config.toml
d_model = 96
moe_layers = [0, 1, 2, 3, 4, 5, 6, 7, 8, 9, 10, 11]
router_score = "sigmoid"
routed_scale = 1.0
balance_loss = 0.0091
balance_bias = false
init_std_router = 0.0165
norm = "rmsnorm"
tie_embeddings = "early"
grad_clip = 0.5
Below are experts of layer 5 (counted from 0) of a mixture-of-experts language model. Rows are named router (the router's row for the expert), gate (a neuron's input weights, with its number), up (a neuron's input weights, with its number) and show model dimensions 0-95. Each number is 200 + 30 x the weight over its row's rms, rounded and kept within 0 to 999.
After each expert's rows: "gets" lists some tokens that make up at least twice as much of what it gets as of all text; "comes after" lists some tokens at least twice as common just before its tokens as in all text. This comes from a sample of Wikipedia text that the model never trained on. Tokens count by the router's weight.

# expert 12
router,210,184,216,167,274,190,200,191,214,197,194,198,227,247,208,169,202,186,141,245,194,209,176,204,235,194,210,197,187,241,176,184,163,208,173,242,260,196,197,171,180,214,231,193,218,208,181,213,220,217,150,174,159,179,159,204,191,211,221,207,175,267,177,232,233,138,214,209,203,142,219,236,210,212,164,186,203,231,245,189,175,239,207,169,186,237,124,146,215,216,218,199,230,263,143,229
gate5,178,175,171,170,245,215,166,214,199,197,146,230,189,249,217,192,173,190,218,197,235,222,253,194,238,152,164,209,201,146,202,161,199,227,182,255,218,171,174,219,201,190,186,170,180,184,189,254,157,233,189,162,245,130,137,187,225,216,150,196,236,189,205,175,215,197,181,216,161,173,169,201,241,175,170,194,212,204,237,194,212,209,173,174,140,217,187,180,164,218,123,168,208,241,175,187
up5,232,263,198,195,236,176,233,210,176,194,232,188,204,229,174,219,235,243,230,224,212,158,214,269,181,228,186,194,183,193,211,238,180,212,251,200,209,224,218,231,195,187,153,220,188,157,228,181,211,218,277,276,213,168,157,191,236,216,251,155,186,194,152,213,162,236,260,184,244,198,201,193,236,189,208,163,225,221,173,168,168,260,170,198,184,212,164,183,186,190,167,219,212,171,221,205
gate6,216,192,223,232,169,203,215,210,185,198,199,153,220,212,241,201,207,186,196,166,203,176,212,146,204,196,168,187,210,229,130,206,177,227,167,175,214,191,170,147,190,173,241,207,194,204,203,273,194,195,150,164,198,174,226,183,181,204,136,253,143,178,234,222,226,201,247,204,110,203,211,201,216,200,206,192,217,188,215,194,211,153,248,130,177,221,238,175,207,249,227,175,223,201,179,263
up6,218,170,252,235,220,227,180,206,206,225,194,189,206,290,171,182,184,159,162,218,216,186,218,195,202,238,171,174,155,226,130,191,176,214,250,232,174,201,151,207,163,219,198,202,199,210,224,214,194,231,196,251,179,181,212,206,188,236,259,215,150,190,200,221,212,219,211,149,248,221,223,271,206,188,209,208,257,213,242,239,185,173,158,190,173,216,191,196,157,222,264,189,195,159,170,195
gate7,204,188,190,228,226,221,233,184,224,131,182,205,218,182,224,155,206,199,202,260,220,158,183,210,278,240,229,189,204,186,219,217,213,232,186,240,215,233,198,164,176,210,229,239,141,215,200,250,180,170,175,267,239,180,157,202,191,182,226,181,157,240,169,181,208,181,232,200,194,154,143,232,179,245,201,192,217,221,148,234,198,171,206,193,186,198,172,167,173,281,199,226,210,222,190,183
up7,245,203,192,216,243,226,222,248,171,223,163,161,204,190,242,180,177,130,180,178,196,238,182,257,243,248,146,225,234,166,227,192,240,226,244,204,261,203,188,196,205,171,216,197,206,220,232,168,202,205,191,242,218,161,226,219,199,199,127,242,237,156,195,189,146,220,204,243,229,189,197,143,159,187,193,214,182,219,197,166,230,193,188,224,202,217,185,263,199,180,191,181,189,204,178,154
gate8,222,193,215,253,180,217,200,240,204,160,141,218,212,188,222,197,258,185,206,200,221,259,228,185,294,205,229,186,185,245,194,195,176,184,189,198,214,211,203,144,182,142,249,214,175,206,163,238,153,179,274,166,167,188,216,170,202,191,215,176,174,234,216,211,227,195,224,176,182,193,215,155,198,199,234,162,199,161,229,222,251,203,195,205,241,236,180,214,159,142,164,172,202,196,166,204
up8,212,170,210,206,166,185,165,212,189,197,170,203,220,210,203,172,221,186,213,195,221,241,167,197,204,245,184,185,234,147,187,178,225,199,176,150,222,220,217,149,179,195,137,274,209,244,251,210,178,221,204,235,174,178,224,174,160,145,220,189,231,165,188,237,178,244,253,187,207,184,198,196,234,213,263,172,254,183,189,270,235,206,160,220,227,182,196,217,228,247,242,153,201,218,160,194
gate9,201,187,244,159,223,260,170,201,251,201,193,193,171,157,160,192,209,227,206,226,217,223,162,189,237,266,165,216,185,202,228,168,180,193,225,192,179,216,216,177,201,196,165,228,152,208,227,195,169,218,174,211,164,189,173,185,247,143,170,151,196,190,223,225,263,164,139,170,189,192,182,181,238,175,232,209,193,197,209,184,208,173,151,240,168,174,170,176,261,158,137,166,193,214,206,244
up9,205,193,178,174,213,177,192,193,196,298,190,201,227,197,171,208,196,237,200,194,175,187,208,183,155,176,168,172,235,222,209,231,192,196,175,226,202,212,200,231,243,235,188,184,211,189,244,214,157,170,196,191,227,194,196,277,196,214,204,218,258,219,254,231,216,248,147,181,189,258,180,181,209,184,166,158,162,188,213,135,176,188,226,206,184,177,197,242,189,129,182,254,246,226,250,181
gate10,199,162,202,193,201,191,204,159,201,228,208,243,228,226,227,163,228,244,180,169,197,198,194,195,251,206,146,200,183,224,199,158,208,202,188,168,160,211,192,200,163,141,195,232,150,183,201,235,179,227,211,219,195,152,160,188,193,186,184,206,200,216,228,178,239,209,272,187,168,220,219,206,155,190,214,132,178,217,190,262,214,175,215,178,143,185,162,153,182,281,179,200,244,211,151,147
up10,231,242,159,220,206,183,122,240,207,230,159,224,227,204,134,234,204,215,210,176,176,141,241,210,183,213,171,133,212,176,175,183,209,211,221,236,183,250,188,235,187,238,230,194,150,204,178,217,195,205,227,193,210,210,190,189,173,154,208,245,191,162,204,188,208,248,183,218,195,169,240,150,210,179,184,247,183,210,157,156,256,266,163,186,225,228,177,190,223,220,202,155,205,193,230,198
gets: "-", "|", "re", " In", "ly", "==="
comes after: "\n", " |\n", ")\n", ".\n\n", " was", "-"

# expert 7
router,205,199,216,180,211,222,144,223,153,152,225,160,188,202,219,163,230,186,171,232,159,186,171,198,266,210,197,258,223,208,139,201,198,191,182,191,178,233,215,179,204,188,186,180,173,218,245,247,176,246,206,195,124,170,135,184,162,182,235,256,229,180,166,210,221,178,211,179,189,155,191,222,166,158,193,220,195,195,169,167,223,191,184,195,184,204,206,214,250,174,210,170,285,223,225,210
gate0,189,216,185,159,218,267,213,172,188,200,236,190,205,235,241,218,182,134,175,196,210,197,227,180,258,221,171,182,186,167,143,203,152,234,171,198,137,201,220,164,187,243,232,188,204,173,241,202,240,204,203,218,150,156,177,263,147,198,179,233,201,218,196,203,192,222,245,235,200,227,169,199,185,206,145,127,186,219,236,185,182,175,203,164,189,185,217,180,232,185,194,218,207,190,150,248
up0,280,207,195,237,255,134,208,200,245,195,204,179,187,172,182,225,200,222,169,183,245,245,208,252,240,204,182,169,171,202,253,205,221,178,209,181,211,208,261,173,185,171,196,214,271,198,197,195,166,214,161,184,189,209,186,187,225,238,225,220,209,196,250,210,242,196,188,153,172,230,216,213,157,130,185,229,199,225,152,253,211,218,173,181,209,213,149,250,184,207,171,184,222,168,199,214
gate1,188,186,200,188,167,233,220,231,209,222,265,253,185,220,166,218,244,189,138,149,213,177,186,197,257,172,201,220,182,191,179,203,170,238,200,220,194,192,222,265,218,227,245,207,175,159,233,225,173,178,226,198,149,226,168,171,171,190,157,208,208,122,216,187,176,192,158,212,222,216,204,187,228,180,185,253,230,227,144,200,179,164,222,210,191,227,245,251,196,175,231,231,262,207,193,209
up1,219,189,229,176,243,168,194,180,219,171,241,164,189,204,253,233,185,209,221,163,111,184,223,199,148,289,263,213,204,199,191,167,170,181,223,210,190,177,229,221,169,208,194,179,233,160,166,194,187,205,201,202,268,191,172,193,167,171,233,212,225,202,234,201,183,242,218,139,150,202,168,199,212,151,211,177,199,204,231,213,159,195,178,220,139,198,177,203,188,238,182,165,212,155,189,189
gate2,202,249,233,182,172,213,210,202,161,230,181,171,203,220,244,222,219,191,182,185,234,228,229,203,219,169,159,170,179,233,174,214,148,190,161,259,158,174,218,221,181,153,185,194,177,155,118,217,185,175,194,175,190,221,258,205,154,202,221,134,220,170,197,187,174,205,240,205,190,206,177,189,231,168,258,174,213,187,146,203,260,181,211,187,209,251,239,224,188,205,214,162,205,190,228,140
up2,225,204,184,232,209,210,183,265,170,192,248,153,205,142,199,208,233,260,137,178,139,219,208,172,197,219,211,158,206,157,268,228,246,206,166,209,205,223,182,188,209,211,170,177,181,255,260,207,240,199,191,218,207,222,203,187,219,219,217,211,179,186,178,223,196,189,233,174,232,245,172,238,252,195,155,238,199,187,179,240,243,225,181,258,241,193,212,193,213,223,206,206,228,245,236,207
gate3,206,176,180,193,183,156,218,225,158,190,191,194,171,183,214,207,242,186,220,175,227,167,156,208,254,227,252,197,144,213,157,175,200,227,151,291,224,155,243,183,217,225,170,214,195,172,206,211,189,189,209,199,229,195,218,201,230,154,195,240,197,204,186,186,214,180,200,129,155,164,187,236,228,176,158,193,246,181,166,188,175,241,244,247,242,235,197,229,172,257,187,198,225,187,187,162
up3,222,186,211,227,175,234,144,166,178,230,180,158,227,147,212,190,174,209,240,215,179,215,180,147,208,159,196,209,202,208,243,184,200,215,204,198,236,153,206,160,234,168,158,165,190,212,221,256,221,187,166,143,177,181,164,242,192,189,205,256,211,223,214,184,208,196,197,182,178,228,170,178,220,233,219,164,121,168,239,214,182,215,164,229,152,150,143,176,234,220,162,183,213,173,157,175
gate4,210,178,152,211,200,170,158,175,246,217,275,138,226,206,171,173,166,109,203,203,210,221,220,177,211,173,220,170,226,214,183,224,189,226,210,166,219,261,219,246,208,137,194,226,213,171,168,223,203,223,234,181,204,170,191,232,199,167,190,253,183,232,232,217,193,212,226,208,231,235,174,166,189,241,209,205,174,223,181,206,169,195,203,187,193,212,199,212,263,244,236,185,266,188,212,152
up4,178,209,177,234,217,175,166,199,153,202,224,141,203,220,152,214,192,152,192,191,173,221,174,233,226,240,189,238,179,197,204,218,178,177,174,175,204,258,215,206,226,178,207,207,207,263,179,269,205,250,245,187,206,189,164,239,167,192,243,236,159,192,212,199,227,163,194,223,221,220,188,150,191,129,223,156,217,209,177,191,164,185,144,206,176,248,255,187,191,257,184,189,201,234,155,193
gate5,207,208,125,207,203,206,172,242,156,179,158,209,184,266,211,196,186,210,201,168,238,237,215,220,159,159,176,230,192,221,232,166,174,171,187,225,156,201,176,229,180,155,171,149,132,255,234,205,147,172,209,180,209,194,202,159,222,180,209,220,168,207,179,170,210,182,223,204,213,192,202,224,231,216,210,228,215,185,111,152,228,191,202,210,192,167,234,155,216,161,162,177,145,205,207,205
up5,211,217,164,233,221,240,179,199,248,168,221,168,238,231,296,212,160,218,210,205,167,162,219,262,238,177,223,232,214,199,160,180,189,204,178,162,219,232,271,176,205,176,209,228,231,212,181,187,219,174,226,173,242,208,169,192,202,179,221,197,211,192,191,194,169,206,243,261,167,117,215,192,220,171,213,200,180,213,176,209,151,232,223,127,216,210,186,211,162,180,181,218,217,202,227,189
gets: " B", " S", " C", " M", " R", " P"
comes after: "-", " the", " (", " |", " \"", ":"

# expert 11
router,240,169,212,215,221,205,214,147,236,177,266,238,225,214,240,150,227,178,170,202,167,198,239,208,238,228,217,219,171,225,128,225,234,166,212,175,160,258,179,228,228,219,187,178,251,201,190,244,219,205,203,213,163,218,206,214,199,229,223,228,256,192,157,208,208,166,203,181,217,152,213,202,237,170,181,158,234,241,271,170,216,225,215,167,188,197,187,184,192,178,222,124,209,189,191,204
gate5,198,221,203,244,197,228,173,205,188,225,281,179,158,228,181,224,165,235,168,202,187,190,244,196,244,213,235,181,120,170,188,199,192,186,211,265,165,226,225,170,167,235,218,204,183,162,159,194,224,187,248,242,206,234,214,206,184,202,214,225,236,165,210,183,204,131,218,193,199,163,195,216,207,236,255,187,145,194,257,182,223,216,151,151,223,214,182,158,199,198,204,202,232,209,252,205
up5,171,204,212,197,221,147,203,159,207,139,156,187,211,154,258,262,209,201,238,176,242,202,150,205,196,194,201,242,185,190,187,178,143,245,165,150,175,211,188,180,234,233,199,243,191,221,215,180,192,176,220,257,211,171,200,232,200,171,216,186,173,275,189,204,166,219,216,222,176,177,233,172,220,239,248,227,194,200,175,189,181,247,170,232,221,180,212,205,200,143,191,182,154,201,142,223
gate6,224,195,227,198,184,151,255,181,194,145,198,248,192,177,186,241,180,233,194,254,240,212,202,130,233,226,210,161,167,186,180,170,184,156,149,226,205,207,204,180,177,232,268,206,176,210,207,191,208,210,210,170,166,124,193,198,252,216,155,238,168,201,213,175,190,204,198,200,200,210,198,185,199,202,234,173,201,155,198,184,198,216,226,213,225,230,174,273,171,243,212,178,243,212,279,206
up6,227,236,181,209,209,210,200,206,125,222,264,205,166,253,211,194,239,193,215,198,260,188,285,166,233,183,178,219,191,185,177,239,206,209,196,236,131,166,200,171,168,191,190,192,219,232,212,229,204,170,174,161,215,234,225,197,215,180,156,240,181,195,151,229,240,207,204,224,167,216,209,169,203,145,191,181,176,222,226,202,241,202,201,191,172,182,170,153,224,191,256,174,245,178,187,256
gate7,241,184,216,243,180,211,219,215,164,154,216,177,251,224,192,148,215,160,223,174,165,160,201,204,255,176,193,216,161,176,227,208,192,226,174,208,214,280,226,190,177,174,174,246,142,201,181,183,208,187,178,234,217,185,139,150,184,199,192,204,209,220,177,181,193,206,216,172,245,207,180,201,193,224,227,154,153,258,246,246,210,160,166,203,207,180,235,207,249,176,155,203,237,238,243,209
up7,156,181,173,156,213,233,227,179,200,260,179,208,163,183,212,160,177,178,224,234,257,169,224,229,247,248,197,206,126,144,184,219,210,167,159,198,229,200,164,214,215,213,211,156,207,237,246,188,192,129,161,221,211,212,226,216,168,219,116,227,200,210,173,157,205,202,217,210,186,209,194,223,175,192,221,202,247,219,242,195,246,205,203,232,184,199,194,193,241,196,240,255,224,197,187,175
gate8,186,187,143,185,173,214,244,197,182,177,216,222,180,223,216,198,217,184,175,163,167,253,178,177,245,167,191,262,245,209,225,179,191,207,236,191,190,140,258,180,231,197,206,192,186,171,194,238,228,184,248,226,180,238,207,174,210,201,159,150,226,216,227,164,179,213,168,214,225,184,245,218,233,177,241,192,261,214,209,230,155,243,245,174,168,229,222,225,183,157,184,220,174,136,244,181
up8,209,203,255,214,186,231,199,204,213,212,181,169,201,141,195,176,243,147,192,237,188,230,185,171,202,213,200,132,229,173,233,218,209,139,213,181,194,197,195,201,186,188,168,211,197,215,212,177,191,146,232,192,131,131,192,191,221,139,191,214,117,170,183,212,219,252,200,194,197,209,188,255,219,182,256,183,227,205,188,198,218,256,187,135,216,151,197,175,249,181,187,173,200,180,182,190
gate9,180,183,237,192,181,241,220,225,247,242,220,186,210,149,186,158,234,206,179,191,204,249,245,172,234,271,193,216,178,204,206,215,210,169,157,142,197,217,147,217,196,230,150,192,218,252,195,213,156,191,240,153,194,203,230,180,208,225,230,199,215,248,167,219,214,243,145,156,252,173,201,252,206,226,202,199,184,229,215,204,188,164,243,252,179,220,198,206,226,183,239,223,224,177,251,193
up9,151,167,161,245,211,203,218,181,210,193,170,254,221,246,176,224,216,244,224,237,173,189,194,202,189,152,222,230,206,199,239,256,219,216,224,180,207,158,153,244,232,242,190,177,193,123,220,177,212,170,190,201,259,231,136,202,229,185,202,218,203,244,226,211,201,210,221,257,201,197,241,111,192,203,155,189,148,194,188,156,227,197,185,183,208,180,220,220,203,215,169,197,210,183,208,167
gate10,194,177,215,187,188,240,189,172,134,198,156,228,211,167,185,171,244,147,193,201,127,209,216,193,270,223,180,188,156,216,171,177,221,214,149,190,190,188,217,213,235,258,185,170,164,187,154,214,192,200,192,232,200,211,194,186,199,183,208,157,175,230,198,181,197,155,225,224,170,191,173,210,163,215,200,161,212,217,243,207,194,191,234,134,187,156,272,169,200,268,197,136,184,226,212,197
up10,238,164,162,205,197,219,175,214,136,171,148,246,178,176,198,169,205,203,179,215,234,214,253,163,159,190,208,191,184,170,180,162,275,219,215,237,194,189,189,221,242,277,255,221,205,181,168,252,235,194,209,165,236,211,172,172,173,212,228,225,164,216,195,223,198,202,221,167,190,230,188,176,219,167,216,174,195,251,216,180,233,212,249,140,234,186,220,192,194,254,163,185,221,224,233,199
gets: "1", "2", "0", "9", "3", "5"
comes after: " ", "1", "2", "0", "9", "–"

# expert 0
router,212,221,252,180,242,180,181,181,186,199,183,170,197,167,162,224,210,210,138,212,194,182,156,139,211,203,231,243,176,212,165,207,288,178,228,191,223,223,149,150,265,228,215,139,160,213,214,212,201,210,178,210,167,184,195,213,179,198,221,223,218,234,192,164,174,142,242,194,205,193,255,194,226,180,162,155,215,216,171,178,205,246,221,208,165,254,197,239,227,194,185,193,225,235,224,180
gate5,176,247,187,166,223,169,183,223,195,212,152,231,139,223,178,211,161,209,185,208,237,180,214,192,215,208,212,193,166,143,158,232,201,183,151,194,158,163,233,173,194,193,159,246,156,166,190,150,258,203,213,166,189,196,215,189,139,174,167,202,159,240,252,222,209,176,188,177,185,165,182,202,242,140,241,175,215,208,178,216,230,168,170,183,239,206,215,178,152,198,245,179,212,218,229,152
up5,171,185,218,172,292,237,178,218,238,187,212,222,206,173,201,175,227,204,227,269,254,129,200,200,203,237,176,163,205,194,223,196,207,169,231,224,205,199,255,205,200,193,186,200,225,197,206,139,218,169,225,201,263,183,149,232,235,207,242,165,226,232,205,181,157,158,196,207,224,188,173,219,256,195,183,218,196,218,170,183,192,234,221,200,166,248,136,207,181,202,215,215,241,180,249,189
gate6,196,155,218,166,207,161,232,228,157,186,189,265,206,210,189,222,203,216,142,202,243,217,175,185,240,214,155,148,258,207,149,181,211,217,161,200,207,258,190,202,218,176,236,162,202,215,163,197,152,190,196,187,195,180,234,224,227,169,176,188,178,189,259,223,156,188,185,208,146,258,258,218,203,202,178,167,204,190,196,161,263,193,225,157,223,227,261,228,200,216,216,163,210,224,200,215
up6,153,262,166,175,224,183,226,239,185,216,249,222,189,203,187,226,215,200,226,199,217,221,210,205,273,246,190,128,211,246,201,202,151,152,211,174,190,189,156,212,170,218,246,158,188,153,227,247,208,229,161,214,165,225,224,189,176,182,207,178,170,155,192,227,180,201,221,202,148,192,242,235,197,179,181,184,206,229,232,209,250,203,145,181,193,186,227,146,165,175,243,195,210,171,199,237
gate7,175,229,188,189,184,215,197,188,157,200,136,219,168,173,149,147,196,209,219,215,215,185,191,129,290,199,196,219,161,186,198,183,206,182,164,217,189,201,206,168,228,215,222,200,161,173,178,191,185,214,234,199,213,192,133,217,183,225,229,221,181,209,179,216,227,165,253,206,147,194,189,168,222,207,237,178,220,233,235,178,166,200,222,248,170,243,145,192,187,198,247,214,262,222,264,167
up7,227,217,184,188,196,207,206,179,173,212,180,177,245,183,212,190,181,204,187,206,209,205,168,305,267,249,179,218,230,150,204,197,208,146,194,243,235,222,177,186,190,204,153,179,230,212,200,163,211,211,157,248,266,157,186,208,201,196,205,203,197,234,127,203,194,215,224,148,170,241,198,207,173,182,219,188,226,239,202,210,223,254,113,228,207,226,183,211,196,219,246,205,179,190,193,216
gate8,208,163,232,167,184,213,141,193,152,212,255,212,178,180,229,244,178,204,226,179,232,189,184,155,282,239,213,234,222,219,235,201,174,178,193,202,225,202,175,219,190,181,223,192,190,185,245,183,194,179,225,180,174,196,160,180,199,204,155,221,238,167,212,152,158,213,201,177,231,182,292,184,187,268,229,155,165,213,202,204,214,202,225,174,194,197,240,230,261,198,195,185,152,213,182,252
up8,213,187,246,230,243,232,179,247,135,179,195,183,214,232,201,162,279,168,254,208,203,168,149,197,216,207,251,204,223,199,225,190,201,115,210,158,221,233,208,181,222,194,231,230,221,245,208,180,192,212,229,165,196,220,188,224,197,202,230,208,186,192,191,196,240,241,202,227,238,176,247,172,233,213,170,196,203,164,172,238,194,172,215,156,184,249,181,262,216,179,210,166,146,187,215,232
gate9,197,253,244,124,230,225,198,204,224,205,208,215,256,159,197,173,178,244,176,169,199,214,185,157,230,218,211,185,174,201,182,174,234,211,186,168,247,215,228,210,192,243,229,174,203,258,196,254,174,198,241,169,139,177,204,212,236,183,206,216,162,191,204,193,219,173,168,177,224,218,279,251,239,207,194,213,227,171,251,189,206,169,252,192,182,191,224,242,156,199,144,197,219,238,192,194
up9,188,210,204,150,230,198,212,188,243,201,233,199,214,149,236,258,189,212,190,192,187,197,176,204,224,257,193,222,214,166,217,221,241,184,229,174,154,179,162,230,191,235,194,159,195,209,202,170,146,202,234,196,206,199,274,186,259,160,255,221,195,250,202,172,275,211,172,158,252,256,217,228,227,184,226,137,212,206,209,179,199,174,260,194,173,201,229,226,218,224,171,193,201,219,211,188
gate10,194,165,188,139,210,224,239,228,207,207,189,211,206,165,184,166,197,215,205,215,222,236,219,224,208,218,186,170,182,207,194,156,189,194,178,161,206,158,214,194,186,217,146,221,155,149,220,233,208,234,225,171,143,114,200,208,174,137,155,162,193,205,235,170,223,246,245,191,199,189,209,230,244,210,200,159,252,258,181,227,161,166,251,177,162,203,204,243,194,214,234,248,215,182,183,202
up10,178,194,223,183,226,176,194,258,190,226,189,235,184,214,165,200,207,182,177,189,245,154,176,238,168,219,234,235,162,200,138,168,175,222,136,222,252,173,238,173,223,213,205,199,160,173,196,231,227,154,231,132,141,219,184,251,208,191,218,228,188,200,234,220,178,189,201,201,214,214,179,218,229,164,255,190,230,230,247,203,202,132,219,183,229,176,204,178,254,165,221,182,222,197,171,161
gets: " |", ",", ".", ":", ";", " of"
comes after: "0", "3", "4", ")", "6", "5"

# expert 13
router,188,174,194,162,223,206,197,137,205,197,229,185,251,188,218,202,194,242,167,229,216,168,233,151,265,193,240,266,218,187,192,182,135,180,256,185,201,223,179,157,231,185,205,174,194,263,208,179,219,140,178,206,190,214,167,192,154,195,266,228,235,211,201,195,149,176,204,218,203,148,187,227,232,181,196,207,223,218,215,168,223,261,195,202,193,201,165,213,224,174,194,153,259,225,202,202
gate5,204,196,197,191,225,203,143,197,262,245,165,189,234,207,165,187,156,217,210,197,224,194,186,187,237,156,213,174,195,179,253,211,168,214,243,216,187,177,222,158,226,195,197,219,178,229,180,182,203,169,200,216,176,123,198,195,155,202,164,182,194,218,209,222,195,147,182,177,189,185,179,140,224,178,213,224,148,218,258,253,227,221,196,157,126,182,150,185,175,254,213,180,200,218,262,166
up5,173,163,156,246,201,176,141,180,218,193,247,216,214,173,176,219,211,177,145,192,200,165,222,254,189,183,199,219,198,205,257,232,166,187,226,214,195,193,228,198,191,177,171,199,223,198,176,144,246,167,259,207,224,162,172,166,220,184,183,202,211,218,241,190,180,179,217,235,206,216,188,236,212,239,180,212,185,212,170,229,128,211,252,187,182,184,191,236,200,178,233,169,278,195,271,146
gate6,176,146,229,212,150,233,236,219,154,143,189,190,243,160,227,216,169,231,159,207,292,271,243,173,229,187,226,186,209,205,138,184,168,218,185,186,240,169,175,157,182,190,212,173,187,200,203,226,163,176,205,174,174,185,220,182,161,181,208,244,170,244,180,190,186,162,191,198,202,208,180,205,208,215,276,196,198,171,208,218,239,218,213,190,217,197,194,172,149,223,191,161,246,175,212,210
up6,176,213,175,197,244,178,138,140,255,229,227,199,161,211,219,197,295,199,208,202,164,182,149,265,170,165,226,154,223,164,186,221,241,211,232,206,192,171,185,228,229,203,230,200,174,163,217,183,186,203,242,249,203,215,180,229,260,173,209,233,159,207,209,224,198,212,205,196,209,223,237,165,195,164,189,195,172,170,185,171,204,206,180,168,205,189,136,169,141,218,226,213,200,205,176,163
gate7,214,160,260,204,150,182,226,218,162,240,183,240,237,170,181,234,256,200,244,217,255,208,126,216,278,212,208,173,203,184,250,169,178,168,234,196,192,204,197,158,225,173,185,226,163,231,187,247,183,154,235,210,224,136,174,159,205,186,225,210,188,199,163,196,174,184,210,161,176,187,201,231,244,211,169,187,192,179,194,224,202,167,187,182,202,189,149,229,244,215,213,195,238,164,205,203
up7,200,175,157,214,229,167,207,158,172,170,172,166,204,270,245,191,225,189,170,200,193,199,249,229,183,240,192,199,167,217,159,169,235,151,189,244,202,165,193,212,184,211,200,177,185,174,212,161,168,239,131,218,284,188,201,217,256,178,199,200,223,237,238,185,207,243,206,200,275,178,229,211,172,185,148,204,221,219,170,182,190,224,187,210,212,203,207,205,156,162,163,182,170,161,178,242
gate8,247,200,205,181,204,269,166,187,197,117,225,211,218,174,207,179,204,200,186,217,202,236,225,201,257,196,182,243,246,192,218,170,232,213,228,177,191,202,182,184,215,146,185,124,248,221,189,183,215,173,228,230,183,233,151,197,199,186,177,209,170,225,166,221,218,227,131,225,205,191,215,185,182,192,205,261,209,206,182,184,200,229,126,165,198,180,182,223,233,192,233,173,190,148,270,189
up8,195,208,176,227,244,197,225,248,221,157,183,143,211,195,209,224,245,209,224,155,201,156,142,207,204,143,188,201,231,137,197,186,230,170,273,156,188,203,248,195,210,187,262,235,181,207,203,210,233,171,210,229,206,211,158,190,225,211,246,208,223,241,164,214,202,185,231,251,164,197,231,208,246,162,206,206,186,192,172,243,177,204,160,176,219,209,142,182,162,155,190,196,195,151,214,217
gate9,200,201,207,195,195,187,212,253,186,178,166,242,231,190,236,134,231,215,216,151,186,205,232,198,183,219,204,244,177,205,237,162,200,231,208,175,195,206,229,177,213,190,170,164,197,214,210,252,154,179,239,190,216,212,173,164,231,196,168,177,208,205,155,204,179,157,168,234,260,141,254,232,229,165,175,249,208,199,225,193,210,220,253,220,170,207,196,250,255,153,231,181,157,243,239,236
up9,162,155,244,188,167,246,220,191,223,242,200,183,167,132,192,275,152,221,169,226,203,171,229,163,200,179,222,196,207,242,186,231,196,164,208,145,228,229,232,160,189,239,135,247,233,187,192,212,177,189,210,239,237,237,200,162,167,184,227,187,238,195,203,237,220,180,184,184,221,221,228,165,193,177,178,196,210,224,139,171,152,240,204,227,211,195,204,180,146,222,172,233,181,183,204,210
gate10,127,213,187,167,219,232,199,185,185,231,167,227,197,163,228,167,245,245,223,161,174,157,235,178,248,206,168,170,243,171,181,184,176,257,222,187,194,177,201,194,202,205,205,233,230,222,187,269,176,210,211,236,181,174,123,164,166,202,213,208,183,203,251,196,187,234,210,179,200,227,266,189,219,262,263,218,208,217,188,198,226,188,219,200,183,176,233,192,187,245,206,195,173,220,165,147
up10,248,168,164,217,159,210,152,205,189,204,208,165,179,178,193,143,200,197,258,169,207,214,149,162,135,197,153,208,169,200,206,172,170,179,210,244,189,265,208,264,222,192,197,206,148,172,184,225,207,205,196,232,200,228,237,175,238,181,215,225,211,190,191,221,219,122,211,183,192,180,177,189,208,149,226,207,220,228,182,238,223,217,207,200,145,204,137,144,193,152,231,204,219,230,172,190
gets: " ", " the", " a", " The", " an", " his"
comes after: " |", " of", " in", "|", ",", " to"